python train.py --n_layer=16 --d_model=256 --n_experts=64 --experts_per_token=2 --d_expert=224 --d_shared_expert=0 --activation="gelu" --moe_layers=[0, 2, 4, 6, 8, 10, 12, 14] --router_score="softmax" --normalize_top_k=true --routed_scale=1.0 --balance_loss=0.000568 --balance_bias=true --router_z_loss=0.001 --init_std_router=0.0124 --lr_router=0.00219 --vocab_size=16328 --norm="rmsnorm" --norm_eps=1e-06 --tie_embeddings=false --optimizer="soap_variant" --lr=0.0105 --batch_tokens=[32768, 65536, 98304] --seq_len=256 --train_tokens=356000000 --steps=6099 --dataset="wikipedia_en"
Below are experts of layer 10 (counted from 0) of a mixture-of-experts language model. Rows are named router (the router's row for the expert), up (a neuron's input weights, with its number) and show model dimensions 0-255. Each number is 128 + 24 x the weight over its row's rms, rounded and kept within 0 to 255.
After each expert's rows: a language model's description of what the expert responds to. This comes from a sample of Wikipedia text that the model never trained on.

# expert 35
router [133 126 147 107 116 132 167 131 128 122 105 110 107 119 154 103 112 127 130  96 134 139 128 110 130 125 101 144 135 130 150 128 100 134 149 147 114 151 122 127 159  84 133 130 129 119 108 122 129  85 143  86 173  75 103 118 124 157 121 137 133 176 101 152 123 177 123 141 136 129  99 145 111 128  59 123 110 103  88  92 129  97 114 138 114  95  97 109 154 124 144 125 162 155 106 124 139  95 135 145 111 143 137 130 148 148 106 164 114 132 126  88 124 114 159 106 119 109 127 188 157 114 155 140 132 110  95 164 150 140 159 161  93  98 149 104 128 141 143 122  98 147 142 115 114 128 108  97 181 119 158 125  74 160 102 113  60 132 122 164 115 115 145 136 163 128 164  85 160 122 144 103 140 120 155  90 116 116 149  89 152 118 179  93 139 134  61 103 147 140 129 111 131 143 108  95 103 115 134 132 126 105 131 105  74 114 120 124  94 126 101 133 128  91 167 103 126 123  90 137 119 157 103 114 152 111 118  87 151  98 136 149 105  81  92 176 108 117 163 123 160 128  93 142 116 141 171 123 147 109 133  99 157 140 105 133]
up0 [135  95 137  83  89 136 150 102 132  72  84 101 126 113  94 140 120 149 128 131 117  88 103 122 117 155 138 150 157  81 142 145 122 167 109 132 152 127 167 102 166 141 133  94  96 127 166 113 116 137 119 100 160 113  97 164 114 101 106 125  94 133 108 149 111 145 146 110 138 160 149 136 180 108 136 146 119 125 154 145 125 136 120 151 166 139 149 108 134 159 147 127 126 103  95 118 107 155 134 115  69 112 122 136 136 119 133 151 152 103 171 147  98 145 136 106 142 137 170 134 135 154 129 127 143 116 116  99 140 149 159 135 160 129  94 103 156 182 106 153 128  83 103 157 138 126 130  88  91 106 136 161 120 118 107 162 100 142 182 108  98 176 151 145 130 116 102 115  75  96 141 110 140 125 106  85 110 149  90 126 116 153 137 137 132 151 105 124 122 159  82 105 144 132  86  79 136 153  95  96 128 102 129 147 107 121 112 149 126 171 145 142 157 130  88 160 166 151 108 104 135 109 118 141 163 118 173 118 147 122 126 118 130  58 134  97  85 159 136 119 150 135 121 159 123 122 121 122 134 119 157 167 123 137 143 138]
What it handles: Articles after action verbs. Function words like the, a, of, his after verbs or prepositions in prose, plus verbs like received, began, spent, during.

# expert 0
router [122 130 132 126 135 165 102 108 151 103 133 147 115 129 111 155 161 108 167 108 117 146 114 143  95 133 122 110 133 145 109  62  81 142 142 130 137 136 106 127 157 139 116 109 148 141 105 137 120  93 130 131 122  79 103 121 100 136 128  92 109 137  77  94 119 157 182 142  85  79  48 129 108 115 106 154  95 100 148 129 136 163 142 125 150  98 118 120 161 135 113 138  90 123 138 104 167 113 151 182 101 165 128 123 125 140 120 162 121 158 148  90 114 119 165 130 114 136 126 132 138 109 159  91 132 117 113 118 175  92 162 128  96 150 156 112 109 160 117 102 130 173 147 119 115  87 150 115 140 156 144 141 126 143 106 138 110 146 123 148 119 157 148 152 142  98 129  89 163 117 165 150 154 101 141 105 124 117  78 126 123  58 162 112  91 125 118 122 158 111 140 126 140 162 148 105 134  94 133  78 124  92 161  91 142 121 147 139 134 148 136 109 125 144 153 140 118 127 114 133 121 163 136  98 143 109 107 129 152 118 159 164  88  85 116 175  98 133 146 114 156 150 103 134  76 163 148 132 110 131 127 143 145 113 143 128]
up0 [ 91 109 143 124 136 115 128 108 135 124 136 175  88 142 121 153  88 117 116 130 108  96 158 104 103 146 124 121 165 125  81 128 131 128 128 110 126 116 114 122 109 120 110 117 155 116 138  91 106 128 121 114 144  95 140  98  82 105 112 159 129 116 126 146 110 171 114 119  74 131 102 123 135 132 110 163 102 133 134 119 125 158 113 100 167 157 122  79 201 120 139 168 130 166  99 106 148 126 134 143 103 158 143 104 161 140 159 108 137  96 162 205 119 116 153 121  85  96 129  93 153 102 121 120 108 166 159 131  85 126 103 129 164 113 143 118 134 132 101 111 139 116 155 122 125 116  83  74 164 156  81  98 119 115 126 111 132 154 113 130 137 156 134 138 119 125 139 163  95 142  97 134 170 153 124 146 159  99 111 114 141  98 118 120 133 126 112 179 120 133 142 114 114 121 138 155 114 121 137 141 153 146 118 181 111  65 116 108 140 122  99 117 110 113 183 172 107 140  58 116 142  75 104 113 112  97 118 114 135 122  98 164 128 147 127 110 160 135 104 162 125 101 109 105 128 153 144 118 146 137 152 153 145 115 127 103]
What it handles: East Asian name pieces. Word pieces inside romanized Japanese, Chinese, Korean and other non-English personal and place names, such as Y-uta, Hig-uchi, Seung-gy-un.

# expert 31
router [132 116 124 143  96 121 140 120  99 127 136 138 131 113 136 107 135 129 174  88 101 134 143 152 169 162 127 130 134 132 133 112 121 164 119 135 173 158 123 133 151 109 106 131 119 135 135 161 116 114 144 135 133  60  41 113  76 102 133 106 102 173 123 113  96 136 153 137 122 130 101 122  89 137  91 162 135 126 101 111 146 140 155 169 118  90  96 128 125 138 133 128 113 127 117 149 138 135 149 140 128 152 184  89 128 115 142 113 107 162 152 133 147 127 133  89 123 126 116 169 102 120 126 145 114 104 126 163 177 121 142 138 142 121 126  93  97 170 129 133 125 153 131 132 109 142 112 120 147 111 142 112  81 171  89 140 128 149 134 127 123 124 138 159 178 115 109  93 173 119 137 127 115  72 131 105  97 153 132 118 167  97 168 137 110 125 136 106 126 109 116 118  97 128 148 134 161  85 163 136 123 133 155 113  37 105 105 123 108 137 120 123 146 120 142 116 101 102  85 124  97 126 157 106 170 128 163 117 159 104 128 146 100 109 120 133 110 138 142 111 113 155 105 168 145 140 126 155 140 125  70 111 163  91  84 169]
up1 [138 110 169  88 107 111 131 163 127 136 113 119 159 109 138 169 128 154 144 134 160  92 105 117 171 160 158 107  80 122 172 113 127 133 113 115 143 148 139 124 130  84 142  95 152 142 100 123 142 160 137  90 138 103 142 142 133 109 133 122 144 131  77 115 118 143 108  93 131 148 115 150 126 219  80 152 130  94 134 107  95 120  85 166 104 130 131 127 113 137 128 137  87 111 111 159 127 134  97 146 102 165 127 101 128 133 128 121 119 108 128 114 110  93 181 116 110 144 145 109 113  89 163 128  91 139 126 145 126 121 105 111  99 134 178 156 115 120  73 135 114 161 120 117 142 111 103 138 130 107 121 129 152 135 156 139 159 130 126 147 168 121  92 123 124 117 185 115 107  99 135 108 130 110 148 129  94 120 160 150 118 132 104  66  94 136 113 123 111 138 110 125 102 164  77 144 119 138 159 144 177 144 192 127 143 140 138  92 117  92 148 129 114 103  97 135  87 115 146 144 144 106  97 115 118 117 189 130 115 104 177 138 120 108 159 106 145 108 123 118 167 113 112 122  98 134 112 148 133 158 137  96 120 144 132 159]
What it handles: Quantities and counts. Numerals, number words and decimal parts in amounts, scores and statistics, such as three, twenty, 300, 22.38, £, often in sports tables.

# expert 60
router [142  96 123 113 141 120 131 117 106 150 155  92  98 143 116 154 117 123 129  78 156 110 124 145 150  98 143 154 148 143 120 110 105 151 143 160 119 120 140 111  96 126 101 168 121 120 136 116 125 102 141  68 145  93  84 141 102 126 119 141  95 128 125 118 153 125 121 122  96 123  78 144 141 116  95 138 147 129 140  89 142 104 157 145 158 135 121  98 145 140 122 167 128 122 112 145 168  85 132 147 122 153 131 119 107 132 117 128 114 174 163 128 123 102 162 138  91  87 124  98 119 122 148  94 142 123 121 157 142 111 142 134 106 116 173 120 106 176 116 117  90 149 170 121 125  80 135 103 146 126 172 117  89 109  98 105  93 144 112 131 107 146 167 171 133 125 160  70 144 145 157 106 149 122 174  85 127 117 125 107 138 120 146 108 105 124 102 113 159 143 160 106 119 129 141  88 134  74 141 125 147 132 178 105 122  83 106 117 135 143 142  67 129 102 116 134 147 114 100 118  99 181 161 130 133  83 117 106 124  81 138 130 117 119 108 140 122 137 180 103 127 153  83 159  97 161 156  99 166 136 111 127 130 100  83 149]
up1 [121 142 119 160 138 112 115 120 125 122  98 186  84 103 130 131 156 117  88 163 142 110 126 118 133  78 128 140 147  98 127 157 129 118 138 153 151 108 138 103 102 102 185 134 106 164 199 139 137 105 129  95 133 141  66 136 128 102 164  87 147 135 121 100 166 141  96 144  53 135 125  92 142 124 114 127 127 126 136  88 169 177 173 110 128 110 126  79 122 101 127 130 167 128  88 138 149 124 130 148 158 116 117 104 159  92 140 147 139 158 118 150  99 130 132 137 125 102 165  95 119 148 146 147 133 126 121 145 148 173  87 116 115 141  86 126 138 136 138 137 129 150 113 139 163 119 102 103 140 167 120 112 166 103 108 132 159  98 124 141 129 125  92  97 139  99  80 118 107 115 124 130 107 105 115  95 169 132 121 151 111  98 138 110  94  97 118 115 153 136 145 130 174 113 169 160 121 109  61 143 107 149 102 126 124 144  82 125 118 141 113 135  77 126 125  95 125 147  87 101  98 173 130 121 114 130 108 128 129 123 108 101 118 121 114 140 158  83 151 113 115  96 123 159 137 111 121 142 152 113 116 105 139 146 116 132]
What it handles: Nationality and military words. Nationality adjectives, ethnic group names and military terms, plus the article before armies and parties, such as Spanish, Army, troops, the.

# expert 46
router [153 121 126 128 141 126 146  97 153 174 104 149 109 167 102 127 127 123 147 124  99 153 125 172 152 107 154 143 139 136 140 112  94 122 147 164 130 156 117 176 122  79 115 158 102 102 107 156 105 118 115  83 144  92 103 123 105 153 112  94  73 137 113 110 108 129 146 106 103 100 111 136 109 109 140 160  75 125 160 104 135 127 140 135 143 116 117 118 140 153 103 152 127 103 105 119 156  91 120 141 109 181 142 130 122 164 105 109 115 167 144 113 135 120 140  83  82 125 124 136 126 126 146  98 141 118  85 144 135  89 155 149 139 155 142 104 129 153  99  81 111 163 124  98 113 101 114  85 111 114 167 118 137 151  85 128 103 141  93 161 107 135 132 141 132 112 142  82 151 154 147 119 145 100 162  98 114 117 116 103 133 109 148 127 118 112  64 117 154 128 104 124 127 147 158  91 107  96 169  89 142 141 147 118 122  86 156 159 128 128  98 100 162 100 129 157 110  97  99 140 107 168 154 115 162 102 122 110 183  83 137 131 129 112 124 146  80 135 165 109 156 145  99 159 128 142 145 147 144 154 124 136 135 105 103 165]
up0 [108 124  71 135 134 119 154 151  97 178 153 103 138 145 183 128 105 116 120 129 101 106 105 113 140 113 110 183 114 132 102 107 103  98  97 153 166 139 140 135 131 132 155 114 147 142 106  67 109 145  64 118 106 142 116 136 123  96 136 136 126 111 109 129 136 151 121 100 108 105 105 133 130 139 141 131 125 143 158 135 171 108 111 114  92 144 179 173  98  97 135 165 130 121  86 149 106  96 156 141 145 133 165 108 136 104 148 118 149 126 129 149  95 136 140  76  80 131 100 140 156 138 145 123 106 150 165 110 134 145 126 152  99 117 114 129 144 129 117 149 153 132 146 122 113 142 131 141 110  62 143  94 146 127 108  84 141 139 105 117 108 120 152  98 108 113  74  95 139 128 134 128 154 107 168 124 121 127 137 144 129 127  97 135 128 166 135  90  78 113 155 122 124 118 125 144 144 165 116 103 103 121 162 101 118 137 128 144 126 130  90 173 169 132 101 117 135 116 120 129 132 163  84 167 126 132 125 107 133 109 118 119 147 104 148 113 135 122 187 162  85 158 159  87 109 148 109 177  89  84 145 187 136 124 119 125]
What it handles: Word-initial consonant pieces. Leading consonant or cluster pieces that begin a lowercase English word split into tokens: b, cl, sh, ch(ances), bre(aches).

# expert 55
router [105 144 131 120 124 114 105 119 160 142 115 104 129  90 136  97 156 134 126 107 128  43 123 133 114 115 112 143 139 115  89 120 145 157  88 172 155  85 157 124 110 112 124 159 130 116 165 155 124  91 118  98 122  96  72 133 110 137  86 132 127 161 146 133  88 124 149 125  95 161  91 112  83  92 139 142 131 102 103 109 140 124 131 137 130  84 131 111 156 147 143  96 107 116  95 154 143 114 160 125  97 151 154 131 135 155 135 139 135 142 114 114 155 137 136 111 132 131 129 136 144  99 124 165  94 130 108 162 156 114 152 160 138 106 160 107 108 143 114 135 129 150 140 150 130 112  86  89 145 132 123 107 114 179  92 146 128 124 129 125  94 135 111 136 144 122 128  74 204 114 141  98 127  89 152 150 132 155 132  95 133 111 152 111  95 123 114 136 147 142 119  89 110 128 151 146 119 134 121  49 115 164 144 126 124  94 119 117  81 144 152 121 129  52 137  91 115 124 117 158 139 157 106  85 166 138 159 145 136 106 113 108 107  81 104 143  82 172 136 104 130 122 141 165 105 122 138 152 121 138 117 111 151 125 114 129]
up1 [140 120 100 143 146  80 103 151 136 162 111 127 120 146 121  84 129  93 142 152 126  89  94 189 101 147 108 157 118 124  88 149 142 181  80 142 129  97 127 156 119 130 173 153  86 124 165 133 170 136 116 121 122 158 147 173 115 125  90 168 129 142 116 114 114 154 156  86 142 118 102 110 132 117 160 177 110  73 118 123 113 159 153 159 174 106  67 124 193 117 121  77  72 156 136 132 125 138 102 130 127 139 104 146 145 145 162 155 133 155 134 110 135 118 123 133 125 128 150  76 171 128 115 179 108 141 110 139 151  99 117 172  98 128 152 156 117 137 128 139 134 123 144 143 120 102 120 107 159 133  97 145 138 138 126 135 106 126 110 158 107 148 114 123 127 127 147 115 131 115 122 126 152 114 195 112 127 106  87 122 145 136 160 138 129 194  96 157 104 135 113 105 113 139 157 105 168 119 135 119 103 137 145 139  87 143 153 145 131  89 135 169 122 122 113  99 120 130 112 106 122 153 117 111 130 114 117 156 120 138 133 125 133 137 123 147 147 117 148 115 152  85 133 103 134 115  91 155 141 115 129 154 117 116  77 109]
What it handles: Date and punctuation parts. Spaces, day numbers, parentheses and quotes in dates, biographical openings, tables and record lists, such as (15 June 1909, 8–13.